Experts of a small language model: 6 picks a token, 326M tokens.
Below are experts of layer 3 (counted from 0) of a mixture-of-experts language model. Rows are named router (the router's row for the expert), gate (a neuron's input weights, with its number), up (a neuron's input weights, with its number) and show model dimensions 0-127. Each number is 128 + 32 x the weight over its row's rms, rounded and kept within 0 to 255. Numbers have three digits each.
After each expert's rows: a language model's description of what the expert responds to. This comes from a sample of Wikipedia text that the model never trained on.

# expert 43
router:133135158088152157159096107107153120112141116105083121086087145074193170086152118167083076158147096079176156117160097109167119094117105150101167153079123151130127147142104119133152157111130093169100159160187079094178117115182131074135137185086140112116103099100128109188091137068160094100131087085151097161079174067111100206098111148099091133173116163094079079099102128081171132133102
gate0:122185130082103157158190093173147103083150128110127167094146142150163086121115130141118129102115120115146072130144086146106117098136175078060136121128145099120205185134137110163065155115083123108152117101153099143161083098107141137103133164120115114135126179138094138078163157136142081157104049115009117094139155112112145196127102133136211127123169100093120163099088123140154096114135
up0:092165125062064144140196099163140093141092120121124158131185125130191093129156124142131108140143106134112107160148122178175123146092117121133164114109137133168145201139099136189106106131121125136106119090121080174140130086101089070098167142134135134151130146183108120076136163128166106158083035114053140105116114108150127141133117150142221092129169079093122171104184152129152126128125
gate1:139134135153137134140147150148131110149123117113162161020139165148154056091156130125141128175103151158141206107106138138087161132109135128083153058109102148121083153089067119164159174125143092121107146122207088120105164124096111145164129143061148161165180119175163115111143202113126143125131191135099083107138126104138139160109109186160164147113152116144151173109090101135151053148209
up1:118155085139120106129140141143187101126174094103124141082159185124125100078126148109107191139115141133115172090180151113122160127103084137060154090115128154101063141118063074162119165123088096122112116150178146140051127132144130121147136154125179130174165117165162146145143139113151171076175175108058107159133143065138141222106173168140141077127124145102129130147159132115138104115161
Commas, and two-digit numbers in coordinates, large figures, ISBNs and tables, especially seconds before ″N or ″W, such as 47″N, 13,575.

# expert 59
router:065102106116113133124118163117148140133099122160158048093158163154148137143142066132122083103192124132140138093080148110132080136163212167120087136095125123088120150067091142108112161093083116153119180090076089083142159112140144080176182140116087118173114103105091156144110168153143135085115139145160160088109114132187096139119171151092204128156106170103113089105123112158100077147084
gate0:131154127192096149127151103169063089148059151115157155130174127112115173099155158142168070128105209144147097151174105128145123116074108190139131148066128159155133100122122109131180072137112110132097153096109097168111111165122151109135166123123139161101117115120111065124126150124122125114143111071119148143163110121107110082099099126144142148157119137146136125125174145124156058165135
up0:166192115174117153132156148091120169109105164064154148132133122077104112098135228142119053113119149133143167133115129080137102126138112174165151151134124070113125167169119155112097090171116141104131146141157055143145135130154167169114140141106145131029131148123092088142130073163143120166129084078150095188174132135125121086096134142135119140094112154071098107117088154098128089147171
gate1:077164136117156153096081131122135107150151141105127124114135089121152125084204123100108126099146079113115134125099174150121099127140135170069107165098123216100095123167121130131152133093158150175156135042076141129104130102142065048150138149128164169147151106136132125114076086165177111136170068137162183104177117163170097185121177134102159145136154115094115099141136112160121150143138
up1:110123084104120136069147109177113172160136111108106156154131123124114083089151124116121104131119109145092173080157095137095074164121132157094106161129158157163118121138165187109121118092125070122121085122119129074076086111108111168104109144131132132150172205174110126081142109191133203144132152152077108092195156135172146161114090109169197139128109170098141124195110070142144135071166
Opening parentheses before abbreviations, percentages or years, plus table row ends, quote marks and LaTeX brackets in lists and tables.

# expert 16
router:162124066104120144148153128185144142088177177068066095078122166202113094157150150106115147099138056122138148092154131169099175088084089145126131195172131131175083138187063103157141100175145122130095097068140114092083073128067103147142100070154111137070115143115111170116130126092164156129164100106132069131147169159144117137201145160146086196047093122158191155117119143106107150152103
gate0:058145115072123095150077083170152135108155100145184113101129140146197096146085199142094166148093126119113082085152168144098170142073103116145072120161200149093114145161148054153153132108165082122138091122191155154150168155143195093152111112154182119142105126171142069173101098087172104055148144126214100162149118093071120144149130092147113167211149119130122130099121113111138179133086
up0:146152135028122105180039181139111048152111115190152119122120106077078111119125189134181160155143102083137101117098070094076108110071124122172071097118049151136113152156111150121138092109146112102034094172185124128167152087110144111160084171073145179189127081150113085141079107087135106073113096162200154152128131089148110148103151135125150161140094173075144161099096131116143164117132
gate1:134133119157147116168071168120199152151106070088101172136109125121154144167123123083155142078153074055198121106118070148190057161162117130082094070159111082120186125099137142136105148133162121159169148161101109104142135110113164110088092153119180121112167165133142119114096070085060087101106081113118150143235083152156086120109088110146131108125108158157135105133134098111086131092175
up1:173132111169118116077089108173135126125089126121150141120102110161126163200170110104109085142123165152129150131142142161109134165165107153100133132114115124133184127092146083096157174150124114157104137141066110128132174097074171111141080101130112132136130142162136131118081119128173127130210116125062172121097137150144106048066081127138132070112123160142120135175140139094137137135118
Final subword pieces of names and words (en, ica, ington, ium), plus the n of contractions like wouldn't, couldn't.

# expert 38
router:131120160169103075093179075052088184166148198101137096149112134168097092151144090148171064212158117120098170106170091132097139151103072097160091084157104192081101106055178107156151151156077093136146134118125095177143114107097171179141092093104136110102130169143120181137132168150119189151164129125105087194083180122159153144128082144161144069091203173131113109129085148139108160125112
gate0:116096109147121138112083084132112118131145182106137174179168151077141085131122130200071160141126165164158142132150145147160107154116224117139147123140162126196111088111118140126160092134090091126141129124131127126161136030177143116108138107118170128158094089143147174090123144148121140162134161106118134111129165144112139145069111109144103132155096109115109061129144119135161145073152
up0:154189078143132149146132124078150062120132157118072158146190169175125105157127155121156122126105110074070086138113125122080163073149100104117145170089097154166133151102102173096149161146130151186114122143096106101081125082170180162145133120098115117137126131160085103124086069157140193102114064170163142141115059095118085116120108076099159116147125110064142168144140140134122130137138
gate1:154139082204106128070117071176087157167070118152099098154139185156145149124116171179149136113097160135202171128122050165111159161119132087127141094148091140094089131152154188052179096119160102100123135169135122134120059139095156156112108074154099101104090095132131168121095098132173122096134115154123139152155102118096132126129126168099138083137084100122106126154190166103114149101136
up1:143089165072156135119147148124075097092165105127112110097080097102133144104073147090154105083146174170096129185124139114112085104159153192128115134134123123129186142128061141154049124118109132084084135130086134079088204130129072106136153194084135162166156184088139103154105113131125099175119136110070108104150141198116099079165126117138124105104106197117093085106085106170128108174100
Pieces of proper names of people and places, often foreign surnames or towns after a capital letter, e.g. Kn-et-emann, B-ot-etourt, M-ank-ato.

# expert 2
router:157087138086131112181142083109089179158120138172149106174101169179083153140096105066076100116161147084130125128169156138154135102092122110145111134099086140127086082088061162078148103115123158170121091180154148144151129146203089084091109121126192043124152189093120133121120149094112114123105113134109153155154144126140157088094160095094140111172159046112119121087119153129145092060137
gate0:057113171143113097110201116160182114127152174184115177104112126131118168137143150124063111183151145123102089164091170182126121117152122089096086146136104146146105131051096136111104189165162125162055094199126119124084152111151127141077121112139196145106029127123138118152147130100096124136107121156120159119129168068115154125124138203127242100105104084191121176161095112112134124162116
up0:112076071130180088090170138121143185150147097142145150125163093180175115113125123149088154104092182119152135034134070113126150089159101112132187069149118147100107094132189133175121043091062117110129125182121151136122072121050131150145128138136102142101235136132117098183192133068108194187132196140119166123168108175101154075136128111115118080185111112143080176105131130147163142135145
gate1:064107155137159157109119108155122128112133094145129135198198175138101156129115120119126152112131075106099106135113198133221110144131133156154136131072147095111108144136079138094111176155122119167129144100116143113176200113109081083101120126090130168113035132131128099042152148164154130083091104117165067130143114172155118113085110139081127182118127110149179140133143192087114110103164
up1:068150101162118198122150121132105136091121141157094136131152149154098117116157163159136150135147133098130127122087187137160136127145094144138121121078155111111103121117120136115103163115129127175129156101105128134119133150138109127128117087140134159048014129162135129111047151107109142128110129120163088092159092125111117139102140126097124157100087065155155131139127160118150107129127
Auxiliaries and modals after subjects or "to", typically before participles or objects, such as has, had, have, been, be, must.

# expert 56
router:098120126061170084048164152080132117121175154094149147111082140075063142109157132117128186120132124228158123076110166120120089197057153155157142130083129117108166135139104144165123152172128157124141111163131067100189102125098129054111184143091091135149153064133093130155149156090120162156143138095078103109128133149144169188119197148103118102105087166209151127149072166058169092172076
gate0:119151140146102094111117148117116122176124163091033139167120149173201099135131146150078083091093134195101177162133086028124184082133071162127132144092091152180134111144088122169118128092089128082084167138148108141100123102151148130176091165139139076172162152176085175126083172115141101089167067143125138187081143151149134122151076148147092128132067148130093091123101123176164105097113
up0:131120172196105115102106155133126154149107123104142124162147130191160161103140148105094121138091117121107147096130118085130144089184067066184151195114133145182134083146111135167108108118128140062090114144181139140056158118169126112166099148157165104196137138100123110126107194172121118108113118199117089136107169125106140149144117179169111102152134109170068152118106161169157099110113
gate1:131157143185051116193154101106149133105191136129090108134106175090141154101164098109098103148130083149126108120158129150116145181125105127097140146141110126156098114151135052117160097121106096122120064134161142159133159141127095133089203119168123132105156123127152140180107131054129207106121118059137184112085098067131081119087167064162103140135147129141150136095155158140111118174130
up1:151188140182182156163152097116148152139107170115119080144094160119089171066176084119077158121125076105131095103116078134139150124127146120144142139140144113171153111163192085118103119139108140119084090144185100138110126124139116111104135109156158170134176124111155100147125183093136175044129134095127162139124068058148100132098121096117122149149148176191131135060197127086150052194106
Hyphens, dashes and symbols between or after digits in scores, ranges and statistics, such as 2-0, 6–2, °, ′, %, ±.

# expert 31
router:116082085118084152172171165110141147109107102167100131068066158178163113140096148091087127126160131088150104104079168123168150112135102148213106111172170109119105192122105069116086123137145143114159134121137084129160195177157139193127139098110140164089105098062138065133128071080097134088124106134112082194140167152140157114169141110175109124162185145096085113091092106190147112076089
gate0:165159147167160155121129089135132144081078169084125098120152077151174116128164159070145147075162095124047138170080142171104175123135159109148147155150098101095079113173107109076169117138162154170111169145168169138103163060093141165145119135139093084137095151129094081130189096137082125133147132107142094157118103131190135110135068099130166132136141074155087147141147106119145154084163
up0:127160113103076114164142146126121120159137041140139114101091165129078131124099108168121101173063138147157109103135127119169094101138120092135092102109109180162157141070158117172105149155089140094155113098083123099108126174153147075121171100149191167135146108148134163146055131107151137133128155130160178109114116119079119132113194171115085147112084183073164142109092164128095065178122
gate1:116121092144106098098153130168179042125127093125134121115135107144123088164174117101101177118119177143136061112173150172082185127111132108140152111188174096078095091064147117164157162103129055100126128179094103150164119150123137094098066153112063156123151141110151141111091087104095123103114115104130164123116127202124096133114154170144153106128090171144096115131140169158129195088157
up1:115151161083189101093114149114118108130124115139115162130179156080172122144074151175162140079110145117118138116121115181185101126164121122215116145141123086175150098128133148119164093152123156148105122095125170139140111139073065142163115081091110187147086160163060112116147133160157148146107168155100114187141116142117128111133135207173124104140124049106168212165102112102137114108116
Relative pronouns and subject pronouns right after a comma or period, before a verb, such as who was, which provide, He, She, they.

# expert 7
router:062139085161090121184170130137162126192097118070122108137150101099099095111149161160094132116083124085119101123104060160106130096071100147152111129168187161094101163145209140190073104090168160155137085196129096055116173123099111110116085158150129118177118180114086158174132167123129148140111098141152116122158045094145090138127096092153170117177179093164088163102120148137127145095154
gate0:159141146060145153092153080111115156117120133153142162082118148102108178119115146080140213135112116137088159124126112144184161149173148121157160169104092106108128093102108134168111200198114128087142161134158143155105147158090161190117074134150144140118128147114123106121152115131126167136135171103142121156167103168105146065146109063146132170206108147087133127151147124125144106150157
up0:130186166145123092088078124081094089079105137108073111171114108103099135151118096103124125126153129152106101091127131150154127162152159108104198163108144103127159126141078145058158187140167078111102151183110163148130136115132111136147184052174125092164107128192113107132145099154164073130174167151147136104144111102154122087122162161138106135126104137153157121167150096137125075139057
gate1:157127179087068122108145122137111125053051153144112165092129152126140148161090141085129169111161089121201160146136135131158078102169094063146164139061105101119082057116145111162111124130097125180141157143132138102154129124107111161161117125133153095092170152155127108132137132142110137157126190113093089146118137086094149101118171141119094091111131085152173162186108087151181092149140
up1:128132192099099110116177070128124151118135150188131144127124177126219188085194103093091124127087137164152127108077155120127167132078102129133150114129146151156113136110117134154156092178081165149104143102155183142163161157096081119131117109092102127140126098136125135137198187145150092110115094109077162140034127097118117136196185158113129095099106110118093098122148152155143047164108
Plural suffix pieces and whole plural nouns after the, other, their, such as -ers, -ions, -als, couples, ships, Awards.

# expert 20
router:133106111125108165178085099180138106138138077105144158100102149182107141142175117085085152185120155113092108138131109130139113133054076136145099166161216113135080124216135109163159118103099112126177079120086174187130128164161168096141081137126120155132138148140101166149107162134162115132160100167147132127128092168077126158147130161137132197106102079147155172088101139140107163151167
gate0:121064145094119151207140107213137145133104088072154110168154078143098190128163123089145139158152070091110147091149127144120140134117085107136128110175178161132154111162140087127084154159142118166135134190101125133182110187163174115112159147149141088125106198155120124115100105128172135080124149131114151147165110097053079126127074185126173192131192130124132208091133127117155119158150
up0:179147111175124145224147076110124112158185094120074083143177137117120132109144134100156207159098177082146109169132108112111188096136149115154081159161155171153128145153122090097169125132142132071077143158114134148124125110104163114146104174131123111155109141126106138064049229100125135121135133106156133183164117172059129156109145123098174089076114159103144179116150094152108151162084
gate1:067108160124173167153106120156136115191132102191172198126142109118115147131151108113123169206155131109142144081081160161101130145112118147126108171121181069133096155075126172073138124138111116100163124088066070097167104120170127106094152104145220145113136159175150107126161097089139093140189102133076113128134125089078170130164142096117238097138171078139134126084139137099192137107153
up1:160111177125103118117114187121133199184129120148084081125110097079129199071150116140167119086122110090144099101145106123166111108147125064149130054101146158109166096099122151159096115199083088089148122141140202134131165229175158110076098109103144154140175114133106084134105101092107099158191114145108126099059159084103077118180124130112132072078175149141141100112137169095075111097097
Inner and final word pieces of long technical, Latin or foreign words, especially taxon names and medical terms, e.g. -ium, -us, adrenoc-ort-ical.

# expert 32
router:132118095176107132107094127150178061052119098155133120139052138118154119196139105117105135118178136178095130117145129137178064146104180131110158145129055074141107125106143142152165131126144136096113114161139165129152135164125131066151130130117127143092075101130100131168108182123102117091163144103103142100158174177145123099119130139094127112141129106162074152136129116091103060136196
gate0:151132129125089090061087158143102090127133176119053131125147142150142135167087159090112099133119123191087104110108162134139143166153172107101151156157160075135143124165179148152149082069140132129110132103184086152125093163146141118130148122117131098117159096108152124144141168151132079116164116145162131142113100100070047127122146109154127146121092167136191144167084128116150100124213
up0:108141172089119088199105056123172119081106147085086077108168111147175135094159143075105131139141118073128128158117107135100141152092114133171092114123131136099068120101104160117150118127136112172103154055159168111143090105143115123118118198140085188134149145090137127087150120152162111074106115173094149086102075073099170158100097118110145163116116096151083108146115103128096113131130
gate1:169122094146096136136161099139215132146177048121104154142165148158085129076148152077104163131083145121070160166154175120072128148089121094128148091175084120113125157121169126136136127125152112066146099119131131108167159149147103163132140098147124123129151134077137195166042125104155135106168129067126097155127154126117180248115152074152125060097079131146114126082139090123157182151150
up1:136203180140092099128061081159195119129139149125162179147134048149132119109126113137086104087140147135126109133148123148133167153110128139150112172147188188126157140119142148209082065161117098127133163221131164113181205121101091111137149164108108183158185064111130191158122116068125145112096077108135130101121131130163134154113106146130141095139173163120150104100122179160122173099144
First pieces of split words, often Latin prefixes like un, ex, def, disc, inc, followed by suffix pieces such as -ation or -ing.

# expert 40
router:094075074164147116073145127134129178097092134118133141100109143065134126096104089119105163121165149127141088155146104086062080142160094107125150110063098124175170066110108143092127135111139162117076147088176116138153119114121129045148178137100162149109123134125149135082158130120124135112119138129127133139143144106189106109110117090123147153154104026061180126137120154110116119142138
gate0:076168106137102131105094112176202160141136130149167080147101128112102118109144148090101107179116134152145135116186185121055069166116136106130199101117162121098128150110114156118105091145082142119106078130097105141089137165130162147164095140171146174170130116120161147107040108065095129114200181139110127086135105114091144107115111069151144129169162133159119172132098167126154143103084
up0:062143153144104096083113080100165084158115128125141085114082108116101137083099156093097148178006177064113144122200140110180141113150120155103088123085173130111171135137132151114107141195115120204106132098075120169131108144128171138143100100127045151170079094128120114117087143107122146130238134149135168089041069139155128168168114166108112129178111141166117110121102122150153161122199
gate1:120134128157143149128124091131141124089110103143134109136134118167138126102156111099113120146115129077169056135170145133092117069083072087144123150129090112161170140160160127117115091123116146100128172106151109094076146123108141096069142098154138102124131133154116086028122165097127162089094143083061194147161161111084133173122127136084108115104098142178137147158083153146181137129133
up1:133114130100124131191176076151136145139180117203129139136126122179124080076068098146168192130130165151120117105120160134083137150100066089099098160138122199215107132103129082126168122167112108092106142116133176162079148096122178123100115120170091155048089125143183131125120102132124147107084146148132161111137081129126096114129070102197108121129139183144137075124132162108129119125113
Table row-ending pipe-newline tokens in wiki tables; also prepositions and verbs like into, become, home, and the prefix non-.

# expert 48
router:135137103085073106139138103216151094152092100116147104157117015093109142117122149090107126166122134111097120183170145134106122164103080137154169140162164139114138144110159101162140147147151106129102115149111139109146173136105083141153164129093131160138114111104131122157158171082168121183147171119077188125151118090099055131114146143146170124151129155179127085123125129108099108123157
gate0:097165132084175072138153127141141148141118111109164063188148149175197178075128127125125104156080165118106132103093145138118114139141121109089145113077127087157176177099103098167134120105054130147101135104116091109110129144188061124105143114166187098085116125176164143074181151185142163106130155129138134179153115118166088165122124122170152119117102102085137140134137145090163114092083
up0:117083176166114147122103109135197121173101161138158124171146067177113178117141153136143143166131137054114145145134147138133127090159119100129149153161147133093125202155102094108125127135130159067130123187120141095172145082106131135097123090113117124127120129088103157092090172081143151171118129109152148187121138132078129134068139136127159132155109106142113130090141090079097225114136
gate1:106095098108112126193120073133136115124156164131127199169188166177082186066081106137160081134101126056177146128146149123151111110106162173102149118030104109101136124116141116112165080135164101147122088160113149147089148144170097153095159040170130135122148150109083089120173116148110111125084077164156162174094113093130176115111135128210129212166139130100167151128133075104115145100188
up1:149133155085170158144109073051114128168091155124146136127162163097122085154184104144122149129098058099147101133133057146141134100171126083125147162143061109142110112075112091117148137147101141036128200206107085185128137130105159112198074140095131171146129108157112098139118135109106144174109120150103147113136090153127139136155102137184154141115115152143137111156135143193079152136101
Ordinary abstract or concrete nouns after a determiner, such as role, system, area, location, pattern, money, light, usually before "of" or punctuation.

# expert 58
router:141107147094136143144129120109092122141143129144099115166134120139122097138130110165062097102130108120110145129099072117171122125160133149139142204128133106136101082114085072128165115105117171147166166097106154077150124118150140089124183156151168156092125199160088130146110148119139061171144125177129113122154096164151097156114143147095123103090158126101123074140143135137083093085069
gate0:109109105102140109177111150089121121174161137116091104158117070068093093114073109118065129153057085109142168167163132192155102154167101130149128183138156123141117084154146107137143096138117088216100124114110123087124167156097130178121097144107093088113052161100147163136142135145136109085146167121111157106137064121154124134120109141073145143067082106162138048170129116109066119122102
up0:168136131152104150126144102115131158116096090102119173113140110183152144132191187120183150098187191127104138102063132140108095132107137172105069079101096134147118157131114194160117173148181173016165164101106158144158160120158076105115135080191093160147138131153095138088164116159139137153121088162148134163124144104141141094161110110172099151120149140107129191108114112177172110196134
gate1:095156145120068111110081149170167140123135050099083127120169167144135103154099171128156089133126131088153091118109117120156151081110158116147147103149139160091171077127140131150114156177151157137063110147095141203162123151198160120106090194139156101213141113123117057139106140109156205131157142105172104174162123130107071144216090163123141168147109142091126132108043127089162178159141
up1:157093145149152131136186105129054103069130129128215159130173104150130167114146106178115148130138159142110151162131161112120067136112157201189092103133108154132085150153133182089192144136107147145147138106117140093108115114117112131111133135105086087108107137145155141182182089140127103078100111111058204073095096152153207104142159112130133123091152114153105158154112111113137149115151
Auxiliary and modal verbs after a subject, such as did, would, can, was, will, often before not or be.

# expert 44
router:139111060190127111121168102136135143154085090078099130134163133084080131093091148117097201145117119051091127128128102184116165151102137093092071116173167132125114166142170154163113128113188168157168113101081170068133174096110116120127126126167112124121136176137142144149171163083122161125084134185194125115178079064149121113116078124098184107151146184135117147097133128105143091087132
gate0:146129078141152090142106116117117118137149085126135142148110135135135200092180200139115163198145117013154149096109140138178124078146127070112091068096049092142148122043145130126202104101124078157066134089106169146103113158095165152120109078161141167157136140164165105098146152155155098081146171117121176149092125080160101122143143095110052117050142151081083171104149095170123129095100
up0:171110061144111139103113137166113131183150096175140112122091069155146128071138187129088115188118163100091143192104125076165192158164084137127144102142192079092125112141126184109205141153180097116140110141123115119172115118139055123125168098169115134170087115148129178109189133228127121099100135167163085149086120145149150205134127119141078072110157167148072102129110084120217122139122
gate1:117144143127145084118085102162140105102109123119157175121093138169182192214145096093128160059148055111084092095106106138123110203127176121132127167074121141151128137139145144126157127074164181154098139077127125102126100167148138140125106098147173111123097153129120178093123160175131200070161151161088069142188145126122187120134160068091136129157134135099161199087105148140104149162122
up1:125145038147126138169099102121126118145143184147154129133051124121102135130127196080108127145157125149166157062138071093151108149102138165114125103129110104113147112143117139192130129107171093109104138113094106097181096114118092136106109157148133067109079117187145187142166115119124114148129173155139167144155146143145166116169161138081117115190076112143115108150129117162154179122131
Plural noun endings and head nouns after "of" or "World", such as members, children, War, Awards, Division, -ics, -ations.

# expert 22
router:146130152126100129114159126069121131163072144175187135092076124174097143162070086155093096096166196074150088107064103153159070091165136165143126129071179128144138121092055102167081125092073091169103084152103112151145109079172137112153127091154113073158125098093070113149181119088099089181154117135070113068123136150100116139218107159147105139124080112162108103137090112177185186140113
gate0:110126131133156128144134130121168089150148096077166171162085125174140106134130121129166078162138181105131113122101122162103140077119114177159165148122140166150132193219183134109122124191153091193109113197151145160094178142082126131098112094121121116094116157094135110125171180137104173116097147125182138133134138095162098089150152223100129068134158124116114168067107147126176064175108
up0:105129112134130144129109172083130193101112101170188151117083067089093154159126173133175163083153130144077159138127088120095131148115126103125149146130071107162094085135113146116105126193148109144116120126122107091218205172169056108109101139204181053133151158114150088107116142138149177122107066092081144090119132164169146084168138157169155094136137151124174110143124113089125114096160
gate1:128101109082120106100126113186121137177112104111155122121129129121100191141159176115163127186078113213078127059158130067123141086059108126145164137139106151121120178104152100095114082123174096090134148123094072107149129152114119175093128190138158095122111102107131138145086089125148103167138076086128162154115083131110116172164134111182110114121187201108157192113177064107155073144116
up1:119097148138053152090154168177089125188130118135066137148148126167107121168135067150162149138118071094123137114104150106067150123132115095127130142152148136077162188113108067153078138145144162148181068142140212123126142104112105158106138096137123145150168148082168137164113140109164124141091085108112118145200130120140188130162146143161118095114186088089112189159150121134108155160146
Personal pronouns in narrative prose, mainly he, his, her, she, him, their, often starting a clause or after of/with.

# expert 29
router:160087155141165192155152085079180104113119153142076098184108119148105122117118082145137083133159164127162101103147080095152103111079125145210167111078172150080160152166124070124155134156163148118126111117145123174165118126135126147158129123154139078113135152155083088154131110117055132111102142097056096140172136113145118097135134112084107117132168070177186099153076208132094159082087
gate0:113137099053055148092107208120082163126064123146101187128141129142100122146109166075114203107100088095062203134116112120177157097124147070116143144172122142120140088133146193130094154123180130140178101126112127098152159109152152117190186132132134146127121101116102121141109168153117119079116134113192096124079095157076084138151217112162116143145041116120113115121157080136149079128193
up0:145113169171145127101191113106110132152039152164148103141116132184153164146100154123066163105106113117117149150103087091108174165151089126156162134129118147082144172099097154080148186110156113123125164156156045175133102130115167106144087133126131108114087088117128109120098113132116130127107061121130078111137142134116162089164126089144091109154184163119143145153163154087121082097111
gate1:137140130111103166071160106112139133148137136156096118177176113058162116139100072128087155068124148117165130126141101163112149141129143184133125127154102097078129077069145169192067142089161131100152115172119191147123076129147121151116132172192033086102159116088094158157138141151125092133137071169126163172063121155086139144087142120092112082195107157189138102117164140118118101100107
up1:178119090174135133128056139156129124132128143148116159168145118100099125127148083126127137094118106126117127123123145133109109157079199186158112124130142158166116093121153160182185123108150163087147163099125111152107152133128185138149082126085113128157086167132160161099198182067083186153094154085158120180078126166128086137070097153084083108156115123096153052107120132108180144111122
Forms of be, mostly is and was, after a subject in definitional or narrative sentences, as in "It is" or "The stream is".

# expert 33
router:158096139133161142135077163086125188107093109136094095115177139108151121116183147154081094119192100101170157128175136113146073155133101132190130126153143160104175165156094174115090174135155145100143120085146128110187063073116148129098133133088085105103105160142096101156106090078168124115116146087153099128111181141147154116128103102127132092143150152144098149102076181068107126176107
gate0:129067140114114172103101151089113087105139149149122122160130102140140111078127114142165130125091168154192065191131123122100093191107182141130099072127162087072112099112160106188140134090131151074152127090105116188121147140129124134098195139178100132133149083113145188115123153130097095079115097084144173115158137145128161152111168119105119076201133109106184107111028069148160141151156
up0:123165118140080165142118133103068072138141148143118126139132095143209103080241137104105167103141147184144135130158099129143126117094114142063154156144145123173128193118107127102144115113121148057130180094144098117185103125181135141124144170154089140099144160121146133139079074107133127110154106194110131175107086126162122175096198193165111163129134088117149121081123060144182073173110
gate1:165144144128159153130110112105151108159108039178185143145122134090125075127135091105101149206122079192135131141171136141129121159157115060187118080120194147151093147162126128109063158150127120097163096148138145107143158081168154138067119152102124146107146171145141081153130095078162158103170172091088128131169161105069100042157219179159092132081098112201086095133122148162137126122151
up1:117085098121185127128163098141118145113103126150118106108116185104081102124107154103096141140140115135058144145119119176182129097138123115139123129105102149220167148140124129143088119163093169132087173050088110148127058133095077124053088170117142115139107190104139064206164108169128125166151101166118119101124132067095070109170150115119162110118126089238115070143143129110052145088101
Comma tokens of every kind, in prose after introductory phrases and names, and as thousands separators inside numbers, such as 1,500.

# expert 54
router:178174125106130108192158156084139159077085122144106106148085136186123122128115057100110081081138165148161108146149151076169082142134105159166129083072109142143143125190103134140121144154097162096138120151125195150092104127205141141148187131119146118138147109104115123104103117078110125076077087129122125155131196145191083104099106109089116109191197069124193128117082116116111158142129
gate0:144169122138095144159097146145086199129190103134102144123168155149147144134143185095144064133057139025096049113147128170159121150099085060109147152108162168104173101149133121142124193084113164138108111140112159160114160108167118079158103094087112149152120164167116111143154112122074191138109133113124146168171166122138113109167133117134077131154147210155123121185155092187115136156100
up0:130120037131119149116143189148121119148125089129106147145098156090115108100131172127112105134112121102107100108084097157110098120175093076117146106124150162122159090086152109144170182074105120176101191131148103178053102127201151087155057086093135113109138128132103176145156111110081114115119156160162100158131167092145088168162138097095136095171155145105053170129136146159176127123162
gate1:104115081087062149113163095126112135091129158144150138091116133242107110048093139136150146077152125223187122191035149090098119113125097094115114141131090124147132097146155144117096158134184115153158110124155152127108160179097112131100154099124164101019202102154093133147108138200082109167158086081112109069123093074137117147090182131087130134111160147164107135185145144062171078134127
up1:124134119087070149078173126125110111109050143081121148048132164201149135045115066124105126147126127136168125175087172121035168147152140115148138113152161157129130170181186102098124158183130148157107162059167147130091145139047159140170111084207076089103107157110137108115161126129149160171111119165102120080196126080113098136134125105140176128133112154155135133138102148149111052198113
Adverbs after auxiliaries like "also", "later", "then", "not", "still" in "was also known", plus parenthetical "Note:" labels.

# expert 15
router:100139099088111141133072123123095148125128123133117147156080120111156110189086141167160109085162171173174142134075165139075085144156124111115128191120140108143151055172114112134137126098105169187158104123177082061045083115134112080158052073102092108123184101176093141177189045112086161172109201141109167198144156164090144096180149087142165168127086074120127162115094165134145081131078
gate0:102172152111182171126107064157208143157118143074163132112089100117094129120112130111123130090137157091142113078180086100154100141167111094119090168127096145133117148127125144153178136149137111151154135185139191165114121144135143127110142127144110149119113149112130182057161093126149159173103199112093165134151129188095091146075107102126062131146131088094118082109184071137185173124093
up0:148123174173110118117181093130063101061127069110156158173152182158124113175157158173173140155096110132116148104108134126085088060134144098120120117114144077130122104147146103110115138145159143063164122078097098075114163139126093132146041091129079100153133145092124089196098160140086107107162122104139119107133112046120096115109130166134138159098108180155169172153080140088060136159124
gate1:133135114128118164140175084090170097116107116152066155090123139203180145103139134168115192163165109083117125113116148155121127115149076073122074186134101108109079189131121180130115150124138145119141102064147139153081124117093119130084124105148092133087169156146151105120204068140122162055097096125160123029143111112148157128121118156141114120116152122142124129094139159170095089140160
up1:123130137145123108068166081122099192138096121123086100087163127146180138125112123166158141133154065082118104128119107176092113098183124075155070159158107091109067181093081152126093116099167162156141125066107140157114093086114105175113130124110149117120140174134123081137183129145135131070067082144158165032163147098150141107125098141112163121091209123133084098112093127171108097133137
Lone space tokens right after a pipe or semicolon in tables, typically just before a number, as in league standings and score columns.

# expert 28
router:117154148155147126145189129152134134155105192095187101145136098120092133102147135161090065106122128124127102154100165090167164124119085150132176129192057127086149155099138146107149129073153158100214126176133089058147109108134087097160073050175099087135117163141116226114133163117099100135151096136130143143119173146112074128184126129127086202146158138142088105115123152148134074153122
gate0:090136081158080167067076146135109147133077124127114072153132150126070070155131151155121162105143148131166134071148113172134121091156111159149144090133062122147118146120172126147114138125114107124132107120060166137099113128099096081126069130107101175177074107074156079101151144123156138109094182095159174156153179097135189095088110101113111115068128108150129171161120115136108160118111
up0:143093154150113118094117142158132139066113142094146110082149133122154107126159123179155119111177108148149131114130147146134104126130129085161157139130187132142136090150127133047099109170171161156124102120220114152166062127133103152101072151171122080065191131124057153067103138113184072175099169135153106106101178152081087120116160133114134072158131094146159071187127087070109140156084
gate1:088115119135181141085109142137111056132112074134122145131134165175090068145183107093127159165124150095190123144101106135165075109089127099128107149176150169165112061162148141134069147175094133160135131095138152143102134124058125056144107095218130140112143155158137094110124170150107088085148159153151119132079112143098131124173142193117197124154123128057143129096149062178115088140087
up1:160113050158170130092102160077151087138085124108094154147157103140141177125161128146127103122165102176137066087094160154144134098147109105178091192135117117178136080143155155125063103117111149177090146094146099142165207133143134121124139104142124113125133161083111082090061082018095074145086121156171073126074113168092134125151123123135113088155124121101170147107191130144184106171145
Head nouns closing organization or place names (Party, School, University, Street, Museum) and the suffix -ism in Polytheism, Judaism.